config.toml
num_hidden_layers = 8
experts_per_token = 2
n_groups = 4
groups_per_token = 1
norm_eps = 1e-05
tie_word_embeddings = false
learning_rate = 0.0038
beta1 = 0.95
beta2 = 0.95
dataset = "wikipedia_en"
Below are experts of layer 2 (counted from 0) of a mixture-of-experts language model. Rows are named router (the router's row for the expert), gate (a neuron's input weights, with its number), up (a neuron's input weights, with its number), down (a neuron's output weights, with its number) and show model dimensions 288-383. Each number is 128 + 24 x the weight over its row's rms, rounded and kept within 0 to 255. Numbers have three digits each.
After each expert's rows: a language model's description of what the expert responds to. This comes from a sample of Wikipedia text that the model never trained on.

# expert 36
router:153115145141120124131120135148125147083156126131113134111123143136161085101098140095146142123094151152101133134137149166106146110160118082108122100143138131136132138149145117127098123158114133125110139134152135128160139101138110125150134089162105154103154145150143140080100124116137118138
gate1:087102157151105144146154123131102166095146118114104156150105116123095128140160136094124153119103114142090168099169102101128132102153178139126153130111159182111138137130143110104129148105158138128149157136076150122167078081099161129161113080094106136124121123116122116097132125144150144146
up1:137096120110138103115118153081114077125138102127149085149109147091136119113135130116141068103135113160145119118080146135136121150137099134126132113150173147129094152106074134112113116135142110142132139152125134192144112127110126142086161119138143084111120121147146176101137146158117108143
down1:144147139133134112171079186132150142080115118181122118130114129151095147157124132104108129148144076109183121100151111128120159164121151129150166156148144119118119101130142151139134120113140127120148125150101123130107091119149138122155118113138105108122098125127136136147128098152147164146
gate2:138157084162143153091162091141151112146114154157130130130118154148133117112086112124150145144160124170166148160137096117129093131170110099102122099107151121139124117117114082104125186133113122119141115122149130163171150097107133141144083114136135110103167118149112159156103128142120111107
up2:101116135076148115128121163127072093128072152105171121107126135130136142147137140150135151103086110101127096139128125109123142135149106184156138125132114143092112115150141114136153088092161128104096117114135117140142120164119093087136133136134115125172102081109147091113109124124153089168
down2:142142132140142126131109111164146102135140120131121124116127160145128139114152139171121135116088106153090107163120129089126102131115155164130130165061118119152149100119081162102129121101116132130123127159113092124133096127140129125137138123136121135099139098142140126110125148101160113122
gate3:150159164167100144135120169139152140128162105103132150134105121108129078130110133136148125149120136105107147111107143121144109174162141111104106120139123114134137134097138155127053163144116098144152130136138134149111100151128149073101115125129140120119126125089132150157112138145127134115
up3:159124127128109144182134121140135119120126130116122104149144160134186145109122132145119135106123146105145100168137111137131147092112157085097104139152106091094071163121137087108169145112159083118140134098144166094150087097162125120136078130101086103113140137107100133158138172166117117111
down3:114164134130149055156129174086118117139144129146132112163131109105181151115160144131153104184119117148178174130116123081144109171124112113201089156134119126129143108107173142124138165098136132169142143146110083110136164171095141142111124120168199147121108126104125143143085076140127134106
gate4:152099122136131111126138101095135132123101084172138119119125128114127126140076102142150104126129174167118137112120092144124128106141117140129124101087119141129118110105192140136107132147129093108182116143134148150138125142119081159107090176127155108105114137130154105123133084173138119133
up4:081154117117168139111144143141170088111183079113144095125147148169128081158090109093154127139106103084115121118140155113134161140115123141172116126107148158159134150164112159100121085108113134110110145106130110116134127098123158118136141115143111168098100126120138140153119127136140126117
down4:134126131156102135134134198125073099146112105120105103158156107096105140105133112153150169110130139120130155101123154131127142131153110168143137090141126131134149119157111147101131126122121081191129102140110130135124118137124114060077138076086119123119151134104175102143088116087119135140
gate5:161114137167116139167114156150094099149109110142154145124111182108161126123117147154174126133098166124198110162155119148150142084178129104127143108099136149100104142125140081094084077115104163139134105083077128162116108089136123141142133138153070158095125126138105145128166131134126166112
up5:048135122134127114114146171120120137144084076148137075141125113105065148144077145139136107094094076110188107093097133138136146148107126144152156105142097093158138161134128125163115126145123127073141168152074107139124130154160122089107159144092141167148092103104140118142122175179127127129
down5:136125145065093134115195107125135055146113121108138108139135113144137166122117130158143164075132118152131123142099118114135123136123109114163146120104133134115132138154101136129108162108140137110095164126095112105081106134085098165151094110154098135099140099131117117094131164108163134120
Description: Digits after hyphens, colons and degree signs in FIPS codes, coordinates, scorelines and specs, plus minute marks and slashes.

# expert 5
router:125101141158128116140094180119121175144175123116117135131151135065135080104130133088131137135115135147114118164136134159112141143200114046131126110140136100125121150097140129133109130160152085154111137152130142165158140107158134144134132101141108099107166096157122155122143143124165091114
gate0:157126153135141136115133144151088128143130105117142109149121132116150113110093111107142131113135117123116095090132076091082158120117160132119151137163104147121135110112095162102138103165176110127095117129118127159138110116145130116098146148102121130096133110110159156105149102138125139110
up0:136165101112133187136129126103167134107169147126131157119134151127079143174121134125073130115101116130117143120118181159150091160120125112143124157114122107110133150134120109125135118135099141137121152160137140140139127121106114142115121133152114126152091153135118147131121129147113122106
down0:112151149125109151153140128068125128118109121124159095079178141119167151127119146162126103152140150106134129168142166107179111100094141121114138190117119148151138110107099116121131117120146131147106094127113177180101141087084121114194102085143174163100103149119128093145111173173132127163
gate1:151121124138134122128156082114130154126153139154159123129100108139153123193165147115124112142121140127099129130125140097172142142174138101107148111085130163161124152169100133115137118135139111138165120142101100138127119178100097104143116138142109115142156096110126149112137138150172141142
up1:092131082164120095154115129120136102167105125121083138120110135111154152160162137120107162117135159087140110166158133132152150131129110142111112102150161135110073123142151133130128116113092146127144150121096185125122179086103152159122155111144143124086109145151150125098130125149133089100
down1:142136129164133133119130117126170094091113158107116099129102155121137079123090135161143082115107110118136113129151074106169133159098138152145126136107138089146129079129128123139127160125180126125146131121104122128174112133097089183149121155120124107139097105147098089160114098090180142106
gate2:178131134114123085136124077145103071161127130140056137171122161143096157088145130124132129127168113142097122189118121096150161158181109109129139181108139149075140141105105137097123130117110115129107130133101136168129118146122128158094133143122131074135129138131123095113119137145141103111
up2:124158151148121105149118126111124106132199118145114126146124157172123134099148138126107140148124094122119159167123109111135171163146115107134160192124141131102158144121126140122124149116104146103112094145113122133139145140159136133118116114136144064174138162147139075120138101107141092092
down2:183158129141132108110130137175153099103139160087126126147122153109149124126105113075132108113103141114135115113188155117072109135108150131120160132120097138126178120096137155128106114112164162116086097184141121133152102111160153159124110116126146127130104141111130113107080121136181113126
gate3:124144114144104153093096133090124139094116132105108105110125144091110120173159133105129124090140139151140149160180151117167109105127123102154120111156112158136078057116104139132105115116164103126164124150103139094151125145132143118127139100171137145124135088118119140111139163161170117125
up3:116142106114135157106125112122121153103088136137153137179122139118133100138102123103174131148122134115139166152109145128123091151137147134117143128137177142120173089124137095149106077117121142141148130167117153108100101128143118129111139114113097157201123134124141159098173173091155111101
down3:122134114119161131135135132120132118117113066144098110104106129147127151154162145098136122115086119105120071105117146168144138111147142128139165117119082171136090119156153169165086058116171145109100140141159078131173137176136132131194131096126146104146117131188146123164141143127134131128
gate4:161153121149116105098110125134125134101120091145090104096131143135140129108148113148139167121132115144136143117124144143160113135126129100098114144143148146111144052114173120123162150144110138136133107080120151131127156139101139127116102109102145150140126159158143111076131176132093097093
up4:102122097155117106121112124135112147109120076102109095105117120160139154097119057175115143185076143156130148136158118133144089119124142140163132133126126120106130098104095121116102142111091164125133155112122125128118136126134128104166114105129108158102113138159098079078137185106081073117
down4:118109096148116144068150136156149153146107181139138108092142137105087145115126113161097153060144133124134088099162127121161101175107117118146112122156088117137159130141108114123136120122089118114131126117136151150136122135133109117171138163125139090106097131133131124118143111132130132125
Description: Forms of be (was, is, were, been, being, became) and -ly/-ically endings completing adverbs such as loosely, currently, publicly; also date digits.

# expert 8
router:124127140154165110124087144139135142115111135113142147139136155166165082122153159087142116109158145165100107130171150166123152113150122123146133122166121103175104114113168108121096126156112110138101122156164135153143147117152105180127159097148156080126162121124123142085152141119139139141
gate1:123140118117138147137073123134143152103162142148154081159122117144137137102131153115130130174126136113128122145138138124144122122118112093093182103110083103120133083133158118133120095148162138138109120106145094075134085147119099107125103095165144087160122150147059116087132059109076147092
up1:149117171117123141135141125169150164098167113113142151131106134120123137121117118117156167115105136141134141146099138147112102081081117116179143120092144105149117109088132133131159108159169139144106104102157131146127135179124167130154162148148120128127103129149089141139112173114131105152
down1:162116128119125137134115114114116143160121113181099118143113084136126128147136117120115117114127091138100105095129160114102106160094140131101140088100136122084128173127129141181137124140124133115137151101106147117119128116151143124110101105122132133163120153129140125117116135148146141120
gate2:115161140133173146120148161114095104123170112115112141087176123125157139122181131153114150104083112085145141166110163127154122114146130168109156072169135137145090101160138093104116127130139128160140122112099139098145125126166106126124134118139111098126109088098127128143134110135135134125
up2:133146114102120140111128102160157128117139135103134099142144102125112080126119108138115116097131103112122129107141121175098122095124130128149157128158106084116100139130086130119162124135176142158220130116129123102119093129105144120153113160118126120134154102156132141106136134131100141154
down2:154151111106124143128132166109168108163112150128118088145157145122150117150093107129097112090138113162135142118139160146125123117118163107112149136120145145083129102173117140122139098155113103096175147104105160130104103150121142123135133154106145125119156129125117169123126148113110139106
gate3:137132166120129155142107133116141176121110063150117142141151153115152140155051103115122100131146173157136137077138144186122164120118079146099145164145146121118136133152111139144127144131095123142141129116151127138113144143117142134105122093138125116139155142141163132128122111128117104139
up3:120111158084117172129111130168151103158156123147124166118131139143150144106121121068175116125104153135138116137122136127109140138123098112125139148138170152148144119117129133130131120112175104159071160185088129145155150166100138112117144100150131094152103090116069126126158102103106118134
down3:127115098121136113124074111095092157148139121149158118139160089123114131135124113143129105160132128157128110150146109131150088151107122165173123104125109099151125148140123175150122117092111161150109117148132113160162113132152138120125104165206099119151107126124131113087168100105150136083
gate4:180141112149158141123140143132145107134114076100149163096133126129143133118112139189147126128155132152135130124168138144156122085125097099152136136107117148136064140139163138137109107156094155137133077133125115139100140143125097155118149116118143137147128151105129120117132066154137074128
up4:141110124115153110120093121152121086116114076097163103078118139112149119092112146136164128143149114164157185156163130147127109104159121138163138114151121157137128147097153107166124148150116144153115106134155114128095189144112114160109126113105156134155142121131121099122147089162162088158
down4:149122142118121155163108172167157131102110138129100113087137127114122139151114146135168130114086111123125143126123176146173071069110113132154172134169150139148108112070150092119164118137093140131149165118104091150119139114135144132154164159127168097113133145120122129146146155119115157105
gate5:137168107136123111127106143100168148146162116121157165136113108119152084075074086139121130146156115153090141135095130118128131111154141138172146082120160124130128165144107159168137122108123102116106109116170087148107112160186151136126099117166132145163177127133118120108157111129145189141
up5:126098097121105134095168147095140081088130117155128120131122118123134125095110157099164095122172100118083129132105091107168138168121114149145115135159139080127101111089142165100097176164126105118144122132127103131164105118150142174150079145142142130119140112145102158106141175155148143135
down5:156134098148167109145126172105085079145135126075128068128121076095101084117105116124102152106135155135112136157098080138136150169147121128140137149154142127104161138156150119138121085120152127100133158112135134151148123174125122129146094106110131148196124140144131134118128142128125122141
Description: Words after a subject in career narratives, especially sports: to, was, he, she, became, joined, e.g. "helped the club to win".

# expert 34
router:098147133125132083110136103138114146129123139112091141128158098180137136095142136111134154105132145149114123175142140171120177132159147103160127116150121080083123146123097131120109109119164140158130126163157123124131120112163101109127161064084117153131152101120116134081158140119193134111
gate1:117116149103160141148115068117159143161129165196112151139151151134089126157113143130128144106094108131133145142136138127100144128089169140154106137118130147105108119146132148107133101109129100118126098115135114155159129103119105138116095112129123138103099109143128157117122115154151109151
up1:139088155147121119105123125120169151130121126154117155065139128123116140137118143155110134077125165094107113121123118129115134134123139125147079174097162145163143129106126139108102118078109080160130163157157112125136118109146133162100102132125135085115088139151126133126144116134126122124
down1:122134140144107102109114164156098102115086115089101109132114138097151111094151128119112118109094144121125173099153152076153127118161141111118123184119129146145127146118168108120081108165133087120125146145133113141120093135114130142106084124124149143115125130120099122195127103124157083179
gate2:123152133125092214090142131110120130165130129120152148099148124170109137109156123154183139107117130150086115098158137125117194108175113098167083156145137141129122099111140113097119095142122159150136119112134112141115100118152124117091115134104125124135121129119113120082134155115129160122
up2:091153123122168101115140132091094130141132116142123121155113142129124117189140113146099092173097130120094147116133083123110100135077131152099141132089101100153122159151123128175077121151152124130148099159136143102169149170128136141169126158135096133155122128100120138144118123126140103129
down2:137178103124081104177109132122114140103121151155114130179100112171155134151103111120119146145112124124138128123127118101174100123145087111118145106129116116123127152126105171135117188105127117120149100118149150134074114184148087087135101130125149114146152130115144141154095143108143086126
gate3:135101100132135140095140105145122144110169158138103119100132100193093127135145114155105109132138162106087109158142128112139168130129143116111115121117150118119123112122127129119112124106145098126131160141118123108151134157094105114089129094091108122120142105143159152084125121141134147117
up3:144120116138145139133124174105124142111145125096089156123160087135138146149141133118117110111142159138092125140106119126151137125117126108127114127147141123158086140111110107167117140139152169110066135133111132130134122151124106120113160137111114097138129135146170104098133140151151163110
down3:143104096086100113118126122114108142116150121115151153143149146175122129106120121111095135116158114102156161164107142141090152164129138143136117114109154131175138126111136109168206136116122145129087154125125103110131125121071103138135122129094136108166118113135196108134114131118107147139
gate4:102103138116172101161148127174106123151160114108085117140126123170109123088107149178099135110133160070098119127104168121125140100125143134120129123137130139100121115126136151098136159141147160125144129123145130131157113131124120133098134081133128115155100140092115144105115122171161153165
up4:093123120088125115157128104140139095113128112106117096131124140180110149081135103098156152126116075116124151190138121171124103142113106164139122124119140155118140074145144147143094131148110180134128156109107172126115165119147111154153103095162112080146110110111151141111131099127120122122
down4:107156090127131147124141140117172153089138121097162131143113152159123140109123140189108127116148087130168115155107082149117112118113151172136144120142097074115173166108202106142140162132132147146146143104101169105145146141113164109122079120128100085145126099134095100168162114137117157137
gate5:181132113113119158124140100135126114102117147123161130115142127131114106108132122141119128111115139105119146135100193148132154094167190121149122137138135111150124157125154146092091109128123092160118104170187089163194075119122140134113165086144145134101093126097144147112162144152145109154
up5:098156087121117093142169143126162142162163110123094152125117140136179112153116169132154136103108107174115102138131101135109112146100108155158175068112122107122152109152111115141148131164158113103141131132106143120122188131120099070158065146143156136116136139125113136084132121090118125086
down5:122130105114099138095105138164107054151087086119175146083111112132153091136107092165143135165138115157165156136118149125162134127136136159119144146101086081135168115155129149061085140174157139114110131092122084134075120122154116110105118127128155090165125095109104151142113126130113160187
Description: Digits inside years and table numbers, such as 2-0-02, and Latinate prefix pieces like con, exp, in-con-tinent.

# expert 45
router:109097105111140109166143138143134159130161077126135145185144141144136102097142140093173124092126116149071081165136144128122133146164129116165114165124138132112102137124145099115129112139129155155133118151176128137139124110133093107120134111103161133121136119120146137084098122111145151139
gate0:137136125128147142115115149116111143146130071202148128174130145095144090104128140136183131107113095132129091115108110068139107113152188083093154115129121168119131114127105155098145152169176162193125145164121129151160107147101143115146139091125125132086145099157121120105160167170133146163
up0:138124133135144153112128131113119120158135075186135148182120111141105121127125139142179117120124100103130123150123141104156113148126129145122128117126090178112169132146121158101147144128179143180124156178143149139148111137125127103178147044119157130060160117185142130129148149195145094159
down0:138146152109141150170121136106152168128177129129164161120109127130138099125126118132169159123091107139183087125139159091119138088130112183106144140118149164103114135092141151199093131114128163128161105117108145130118112074132139115131125111090163129120182146120138138112139132115094092151
gate1:117115107142135156155083118179157130110142113126102155127106150099126156116112135187100093120127151068163117111113147089134117089183141070137128113126072138115129111144150109077145121118145126154094133159147114105134099114087100127113136133128147161064171118155149119049123138148115149182
up1:136169109140101154155076106125155140128138147090130110137112152135118139130145108123140128123149148116123114165137100121135147123167092115144125143133116123173146153153150098150136091169163110098131136111163046106174112130095148110105137104136124103140168138140123121092136151104107113117
down1:144100084124179125133121133106095081154123129127100124131112150135170110154113124147128141098110121123107135153111137099086143092087098160103101101153162134152165142161107140111151078142089154124088147097113092145089123191157122110181167066122135131127132133138080088135142133153100128128
gate2:142129124144161122114125129095174128141150096112145168128112113141083099129135145143135170112129144104113126090120069100104100120139138094161132137122088101121136095146135091115116136120124162075121152124178076151172128154163164136143131154100166119143160133118180099114160173136119131119
up2:126119144095124134157169144166086145087081149136092116099145129103137151123136112106115094129155116142101110144133154104175112143116173170091105168155149156145133136133083157130115107088150102161114107110083180110085143097117124125124101075117114114117132095082059098095085088117131115133
down2:098152157144160159158131145092135115163149117155145137126123142176099128141122091094077128121116154097083136123141122127104112134097143111142153130127133139104120116131155143112117121153129125113159126118145190132115128126138127115132141131134129139128160131108112156069156118130128076089
gate3:147135156100090130148095122118132135118134087095135150153210131158125122083111128123115091117099161190092121170090124129147146101130175148126105136127123072091123113153157082106105139113130133150128145118133142104065149064120139129130128142131121137148155077140162106174092113128056114188
up3:120100116134142171073173155151133147145115138126166104135124111127130149150126085106130127115131121143082139164135104130120152118132133140130128089156104171141097141125104142137128124127093155141125086124134116138153167119153129123135127146098134154145104153132156145143191111129165105141
down3:120105107132083132086138131154137137154092101172129093139129149155154183094115105147119088103105119110119095117120124077139133143164109154112091096216120096117165146123131115127109162110166114124159118115108139160130127102137140171152141193094102149150157137125113139108135139146146145127
gate4:103113110135146140145123088168073143147145128112123087126154132148157139106183104093121157107115133129106129126126147134174120158097170113150141122134126129153125133087131111097164153129137129120166108162161120093118138112145133143144145099129124130127133158095094148153162112139145185155
up4:136112143094104103108121125133133100098112135102104159146176116134124080109110118098127164097098135122131108170165155145154163142134175132138096194149149122141172141101137095094143128139129120096115131114109160132061145162142126111096119106096085165109172176110108123152179135078166102107
down4:169147125116120102113132112102102125152119157139152108131123126121129157130147151111161110094129155165161184152156092104092123157175148146157079150113125121123105101121132092121146162126139100075113117102163177199131149121103142092170164109104141114149141107103133113110151106153149120124
Description: Nouns for parties, offices and institutions, such as Parliament, Party, President, Minister, University, School, often in election tables.

# expert 13
router:099109136115156136152119131141142175105119119082131142140139129138128104061100131091162126119109107150138173174130182161073142111133111132164126124107125105122128139107129098114115128154130165148105102144134127130156112114130132112117131060106146137111147134156113135110132156098131148097
gate0:120168125131144064134076129141142135100128091100130134151128162120149131099131131130121122128127153095083128146083134169064123112166139151123112115112106101121135143106086108145120081117138135142140034121114113104102125140111182107152163100086141120129148132132141114140127130117141116101
up0:152182117125125129128101120118127106127101118107087091133139120102110131105196144101114121140139153123165166089133124129150122110146101111111114119124098158127108125121075105146102123111114119147129137191112133125122132087087106117118154124176138138117122075170134098110110151174157115144
down0:110117109137128117065101117141133118103194147104142130108137106084069141116081183133118136158136095125120109148132152126163144147131109110114138155175143137143090162085136158122134121163126134170138120162095146123131139099136145093153097172113080113096140134119132129163133122134132120139
gate1:161088162153122107121161124109133134112121137106148152150111117174107088110120161142100117138156101088160120160090107138121155130106155118155140129125115136182116098127160138139119136120117087141137124153115173155111094113140111086133141114117155107125136129114132118166144158115115117131
up1:092105111139162120151127125134140133118149146133127108104115127139124092182108125129170113131127124121134131155115105112092142121125112160115112128126146130154143127113155112105061155146119161088139126161129167157106161106179119089116120132122113126156129147089151097139139114138117152138
down1:108174134111146135120127141133148092128104125128155091106148087108121116158140126100133164142125149127108080154127182089115090089148135131116183114146107122142104132087157116084109154180148108142138125110137161146123134166114135125173170128153108099117057102104125139138169127115136142134
gate2:133144149128078168105116098151129125076131166123122098123155127091142132085140135146116125132147130122124109123126168134094120118169139101159123131136125178168090097118164143123066103073130152157126163149176143083086105154202121138141181114140134157131123080098141138126120108101160152093
up2:121121170155105138141108103152140146064087117129137117151121103075111148098109134098114133157132139076137140152113122173080136134154137084104076132104105134097110118092165120130051120143126161162097158137157170088101083126163148106116150107161155158133110123128145132124116102153144152100
down2:128161140109130161137115124161091044109090115176133139103135095062132138119122160149130095154113109139141111113139105144121109143106147130103166143097156110166117128083148113130121107129133158108144089148099147116105132138154129135117120176136142119114125117124108130147134072135150113137
gate3:106110124109095140142130085150100162089118140113102082108079103111111105142094163104124127152079148126101169150122147164162153122145089170097141146124158126173138152102152097131102157117144143089150145077140145121107166084162113150099141124125140164167092111142101116133100106117102087118
up3:093142117165095101130089132166124130103133168099125139135151133134157132139107127127184118127137119170121129114121149156143190125155120167120134151126116152184121139077159138118068171154134089092156149120138145154114150096174146187101129110144111125120117088156142101125128120101146090132
down3:106165151091120152065091100170138100149181105153147094100098080095124173093088157100122137146120112104128106084144075147160112153102134122166164158114159133113130128110116095118108165093126132111091180123121118111116129125099140137134126127142150109103152190120154155103146137148143115140
gate4:107139122167123119123139183141124137142131183150211137164105130130137128117101113143130155107116165116123118163124148186118142123156107136123131139171082111156094146086141126109148143135119159164155112137159123159137123133111118165123095089108121131087139171124123108103120156124127145122
up4:092117167140134127124155159154123152129126124151138148142144166164129118112063114159124149106090136128121100160127171157140120109141117164166119108159096121168117150082146150130113107115135134127138103093119131144148114092122073105115122121119130121090141145145158121126139136130119133130
down4:143151158144114167130138113125154112131094117167128127093081156122132104139130107141105154127112128118091100104113135139126091138191143140136148102128136128118114123128118121138115168163126115106099145145104148143141137104142103108119082186130118152080129140081124125099132167154140091158
Description: Digits inside multi-digit numbers, such as years, dates, serials and distances, plus spelled-out counts like four, seven, ten.

# expert 35
router:110107134120161132117089142143123149149144099106130132140144098090157128107138156103097131072102165127125136116185172162137108099157116146118113134125154119096094133102166128123124112092071064118116132129174145163122126119054131104149100109125159142120136116141104148086130134082172127084
gate0:155118173160125149115115164148103146119127128108140117143110148070133111158141132156157132101111105132140150102136120109142067128064127161120103167164149107109124174059152148125151124113126120111100126106138082167131164104118128081142171116129129096124126095130103133127150095133091133136
up0:162163128140188125096166123105065100136103125093140101099136150133137116130177147163129137185112125127156140158097125134136145108115149142119174129157118128125102120143183150173124093119109147162154055096146141148120120088120157105090136141128136123129135133151139131144151119080127140152
down0:135150138101121130109092119126121134145107134101112121113099109139122139132087133120119140163088145150114092163118131123162147147119101137139160117121125101158089119113177138133101147134136110117130159105090106157094109089146091098180128089171130161150116095111071145138144077101156149165
gate1:113121124081153176133107146137129133149160128126130133150132136118136096177139121101158138064104153183107127122163098109143155104104120091120118160137125120095123151072143096107125113085121069091125097153115115128132121116094114148138166164150131122142126129098135130129173130087103147138
up1:115115118116104185174124164170103113137161142113120149126165114133124139153132127163118142147116106149089161144171108076131162095110150123128108106120138128121113124138115132096086122092121095137145125116114152113109146121120091127127170157100082146150140093145109132098127125105100144150
down1:098084167170134118159140135142174134097077138173162153142096110079086138165097116112135156128167117127120089114151089111105118143110143162151119103157151120135130133134128170135115135143141129132072086113072117103156143115138134118133142128119130130121135164084100089128128146131130162166
gate2:130135183162138157122113133111141146136109167096126146141115171145114066153190135142091109128127129128105114142152145115146109104069136135112108136126111145134108134143139070140113122103135143132154114164162133126158088149100105112116118119164133100069162143151150111135153133163119185114
up2:122157096137128082149140123138108155104147109143132110181117118105119117099141103114146173102053165106173136109117176159147145116142098160145156141108129072133125096108114185173130107153103093130100140124116161103126146104137120104074137146147115117165115119134132113160148088117112082119
down2:112080115155102074112111137132105112084124125095137112123152138137070130102131126133127113164149136138133109122119131116149146146155091158141097150167168151095117143126178118117117144134141146104113120122137094119111126130143090107126147109123151160178098104115153162133139090063155119100
gate3:159127133143114140117134133107106146098138144152160134129108065118095157079137173128102143162138105156142114145124122135135117125187178116135119123132087131101106125094136145170109148142131108152108117127131135131107097132083163116141145180120170134121143129139167123168133114143150147130
up3:142106118121118140124148129112100125071164135117153135163140054101139154124137127089124180162141153130145095133113161109123146110145149103119127144118105156121105141135126104138160158129111120132123082158179169130139146150115126104154127157119139120097115125147169141163115101144097124178
down3:160147141103209123122094082107134107080124139134071143109105129093099165108133104138099136107148104141139116118110190113100124119131130132110114124175086151150111143104121104119125110149151137120119161127098104176143121155176145132063103113121144112141121139077135122117145121132128157129
gate4:125122138132148111097127122146088137079126149139106132166122132104133083124121132101150142146144129146071147145174100142137116153163179119090137132124114149108121124122100129145107130120117102093122117112092086109079137085107134123132096166091163117095143104120090107155135153135136112117
up4:114089100112144121099129122111113114138130114128193146074151131124111098103114115143123132102112137136097111096086161132105126103162155094099162180097119145139080156143147130140189124113105121109106136144087073136130143047131149098169091120107116116117143131122096135122123143101154102136
down4:112114133158127141106113106137148122126127135122136131117146080159157159154156168153137160093113126167149098102119140140154084097103145120076087085086144156130083092106140110103126107132119142105118134137088128118115156132136111113177108130121127146176079190197121140088123082104105179151
Description: Sentence-ending periods, commas, table pipes and paragraph breaks after headings, plus inner fragments like am, he, ri in sh(am)an, Sond(he)im, Pat(ri)k.

# expert 6
router:108108157142176132156103128142109139107125144137158135129174122133143110114129153102138156123148127154111137135135127155087149104156097100146148110113109114105105182116124100101099143151085149143113150156186134135138114104081112153123113106099146117131150133126114169122128115092125171106
gate0:134108169132143113097100143089125110110149102106143152117136114223110116126150110139130152091117170133117160104106134131136125076120106062101171153205165114132130155115116122119111143127110117141120101134122119162129116135139168171151158099122136130122162137091122153116111117163095117113
up0:148144152150134136132116112145083107115115128088095152105145118069114143109144096099102161130141187134143150103142147098077145119112143084068127111047160133157139141139146108118145129110143172154089131152114150136104069125133123080152127150080111117126107133146114114117146148152149113127
down0:155109081092138143077135176125131144110127150133139110098149127126153164158139104110127131107084107120081138141121109144151149063096119163138134126094089134135109100126120164118149119135118151093152072108106137153123114166124128118114105124158089171135088125126148146121130129150119106163
gate1:130111159094111122146140094165162117131145142096123114125109106107129133136113164054095177119129101112123130146142142118088107129107187137127117142124076105163102125110135107104106137182120127155163119134157144122114140161121093101080130158143139117107149125102132134115136123146093097135
up1:109136102156108149133116153145120136103150073113127100125118156093140151131122125125137140122148131122120149095096112081166116124125132131189108117144129086116117109106102168140128153173097115125116169124120166135130159121119162132115149134123126112125151160177111094114133137072149117168
down1:171147109150119105124098148144119046109124095129165108123110131134113085142123145163120095117157128138102089146106167163143092129127144197123129116164151107127164140131138130148113168122161123126135158142155124129097137145111136135138119162089157114141106132115109132091172086136161128141
gate2:152109203093160145119104125145144104095114142133132150115119130138133135125108137136162108132133145148134128122171150136067126072138097096084121095129132141123127105143121155131153124144121134112106078119131096093158101140134168168163101104134110096145118111151120143101108110091140126119
up2:118172059136113123129137102134117136146147106131116103142146123113116098130146118135125153137122114094134137121098144115160094175111156125195136160107146097121128148097122115092141116122137153135130167134136162139108144107100108107093127147141130136120132137071092111121155139174126159174
down2:121135097081147122101143157102145103142134148144089106118144178162096097151094111112126130091114141124101105162127141112132147113121109109142182119137157111128178107165145129110115070130120172108078129142073105113121113108122132113084135147117101104116146136127122108123104107114122167115
gate3:142104121145165140144131163118133166141078125112136118149129177122113114147104111114116120133137091103125122118158099128104110132101167103157106179146105096141155161176151111141151094138103139155111111127205116119180112132099119093091148125116139117112156130088145162136137137105181145142
up3:129156135126089127175138108135124106133150099165116134101107101145146162117165135160151126111121159139124148108088156133146133093140112135100135095125157153109114085117137130092152132110164116145131114141076168161082136132138165157155111143137119127134116118156113086101147120178077093130
down3:133094103128104158118130137148130127134117137146138063132132120116125072119110139112127156103130134120081118147137121168151107134128148130109128146162142130172107102134122107128092102125138133122113149152136171102063080118130139134143104093152089140143122144153143096100153152117158120103
gate4:097119134124149119167161119120125142140152112098173126107153149114168131115161123122188153109154135198104097127122124133116124133144150146092124141109137165144177144079132107103114144110154141119163116134141124114161090119159109176102160130096132122109108122117143111144154139128113160139
up4:140119122133160135094136102115133140130150126097104127121115128115108122152166099125090152137140088132112114141145143124145178123155136190111159102134151145137127136144113109129121131134123136143116105098086103125133096119125105141160119118127117125081102137139139111141136108119138138130
down4:124094173163110111162112107129126142126146124130122152130133152144130124149143147135123114152103083157132176149157137075120110151123136169079101113130117139140159113134117123145145097116114114167149134132129163147162145134160155133171138122123168142174106144122120106114090170114100156135
Description: Line-break tokens ending section headings (== See also ==), list items and table rows, plus commas after opening years (In 1948,).